{"d_model": 160, "experts_per_token": 4, "d_shared_expert": 0, "moe_layers": [1, 2, 3, 4, 5, 6, 7], "normalize_top_k": true, "balance_bias": true, "lr_router": 0.00078, "vocab_size": 16384, "norm_eps": 1e-05, "lr": 0.00178, "beta1": 0.9, "grad_clip": 1.0}
Below are experts of layer 3 (counted from 0) of a mixture-of-experts language model. Rows are named gate (a neuron's input weights, with its number), up (a neuron's input weights, with its number), down (a neuron's output weights, with its number) and show model dimensions 80-119. Each number is 128 + 32 x the weight over its row's rms, rounded and kept within 0 to 255. Numbers have three digits each.
Before each expert's rows: "comes before" lists some tokens at least twice as common just after its tokens as in all text; "gets" lists some tokens that make up at least twice as much of what it gets as of all text. This comes from a sample of Wikipedia text that the model never trained on. Tokens count by the router's weight.

# expert 22
comes before: " ", "|", " \"", " —", " first", " United"
gets: " |", " the", "|", " a", "-", ":"
gate1:124112179100113106117137159103143139140089130162143132116153148189113126118132141173185082095113156087117132066147127145
up1:094145081121112137180190162170150124129165119126127150158115153060147137143135139166105158115109098120103066133120104125
down1:108113090177128092111123143077097196044121155143159121122133122093170118127117119116111106065115069147119125150149147157

# expert 17
comes before: " ", "|", "==", "===", "The", "In"
gets: " |", "|", ".\n\n", " |\n", ";", ":"
gate0:166173100129150124152145111104141111088140157167162139130099103155160145136163109064074148184106100140129190093157109108
up0:161166072161153129134149078111036116083160171116113125157127102143164138122128082111148132143087072155143129131087104120
down0:071053150151095084163181169117141118091136161073195128116185120123098173170140151119078061081158095124160192147115167199

# expert 27
comes before: "1", "5", "7", "6", "2", "8"
gets: " ", "1", "9", ".", "–", "8"
gate1:080108136128132101153093160094129151152157065115139161212145138145155074046124156128124126187115137129145128084156133145
up1:108163101075166159136164107149144107115118141146113137149158121125145138134156087151157154144189140154139192211119116109
down1:062139162098109128088084109132223093135065104143106124105110093144113134134151080137096156103098119129159117093138171127

# expert 14
comes before: ":", "–", "0", "\n", ")\n", ")"
gets: "0", "2", "6", "5", "1", "8"
gate1:161210117106111117125127112138139119098138136158041141143139126115105113068114146143102073160106144095114122118126059110
up1:081112145142097166153141113118080140113132189164078135103116138129118125107090206122107163202106125143144120084164138124
down1:179100071135146140134158115121143120145123172148182128106037188145072156112109133107149170156110119080189164145133138194

# expert 26
comes before: " the", " a", " to", " his", " that", " by"
gets: " in", " of", " on", " to", " at", " for"
gate0:117093098159169066111131133178186112159124165155025096167134138188056159100125072119139127132140142133118118122156048133
up0:087072138133138124129162156138118164164109122129147175141166140150061098112169100128079137154148081094136137180127098138
down0:115137110209148115115136120078147092154137141141050156144164148108188119115119118172114173091133145174171107097095153166

# expert 25
comes before: "1", "2", "9", "0", "3", "4"
gets: " ", "1", "2", "0", "9", "–"
gate1:083191083100129101068202139146175128152100146130093169148190108112127181132094100173166128104182122134111143142068120096
up1:170150127118060079147120132108133097128143103143112126121104114164118077103193117138110135138099174142109132132155140182
down1:067119130130133188147081097166194116132112138129182144112142093143154147127203134112113201178147212158121238115159158144

# expert 20
comes before: "\n", " |", ":", " |\n", "==", " ("
gets: "\n\n", "==", ".\n\n", " =\n\n", " |\n\n", "==\n"
gate0:176190112132124116119144112119098143120210103135110136096124111096117152157112078178129111163135100114087197143135123105
up0:148082139124151189096091133175087147117081159126104109130201122170068109164111136114096110135110071085120088094111181116
down0:135105079081143139213153188137102177162143109116151112157114166159150144144105134121144086123117209102170107082110144125

# expert 16
comes before: " |", ".", " |\n", "|", "0", ";"
gets: " ", " |", "0", "2", " |\n", "4"
gate1:105131108158163139086178138147091165091098130101124103147110113180121145173058252057131191105084099136117149126147181116
up1:143134121137109104145136136084085100195139136118130163146114163127106127153104088118133127079120110119132162129077150126
down1:121095111135124151138095112070114104194131189133132087167156152107101129154077121136095092139098118147118198175129048161

# expert 15
comes before: "0", "5", "6", "4", "7", "8"
gets: "1", "2", "3", "4", "5", "6"
gate1:164093149140072095158161155158112184093133117095102164108150178151112059141144111123139117149132154131143091103098141144
up1:138164126080162139095122129090132092141099159159109115176117072148098167120140176136081143040151129149150167168160098138
down1:094164126121123157104073157123146136148081161155187105165151163133123135130150092095155166105066124117131182133093120121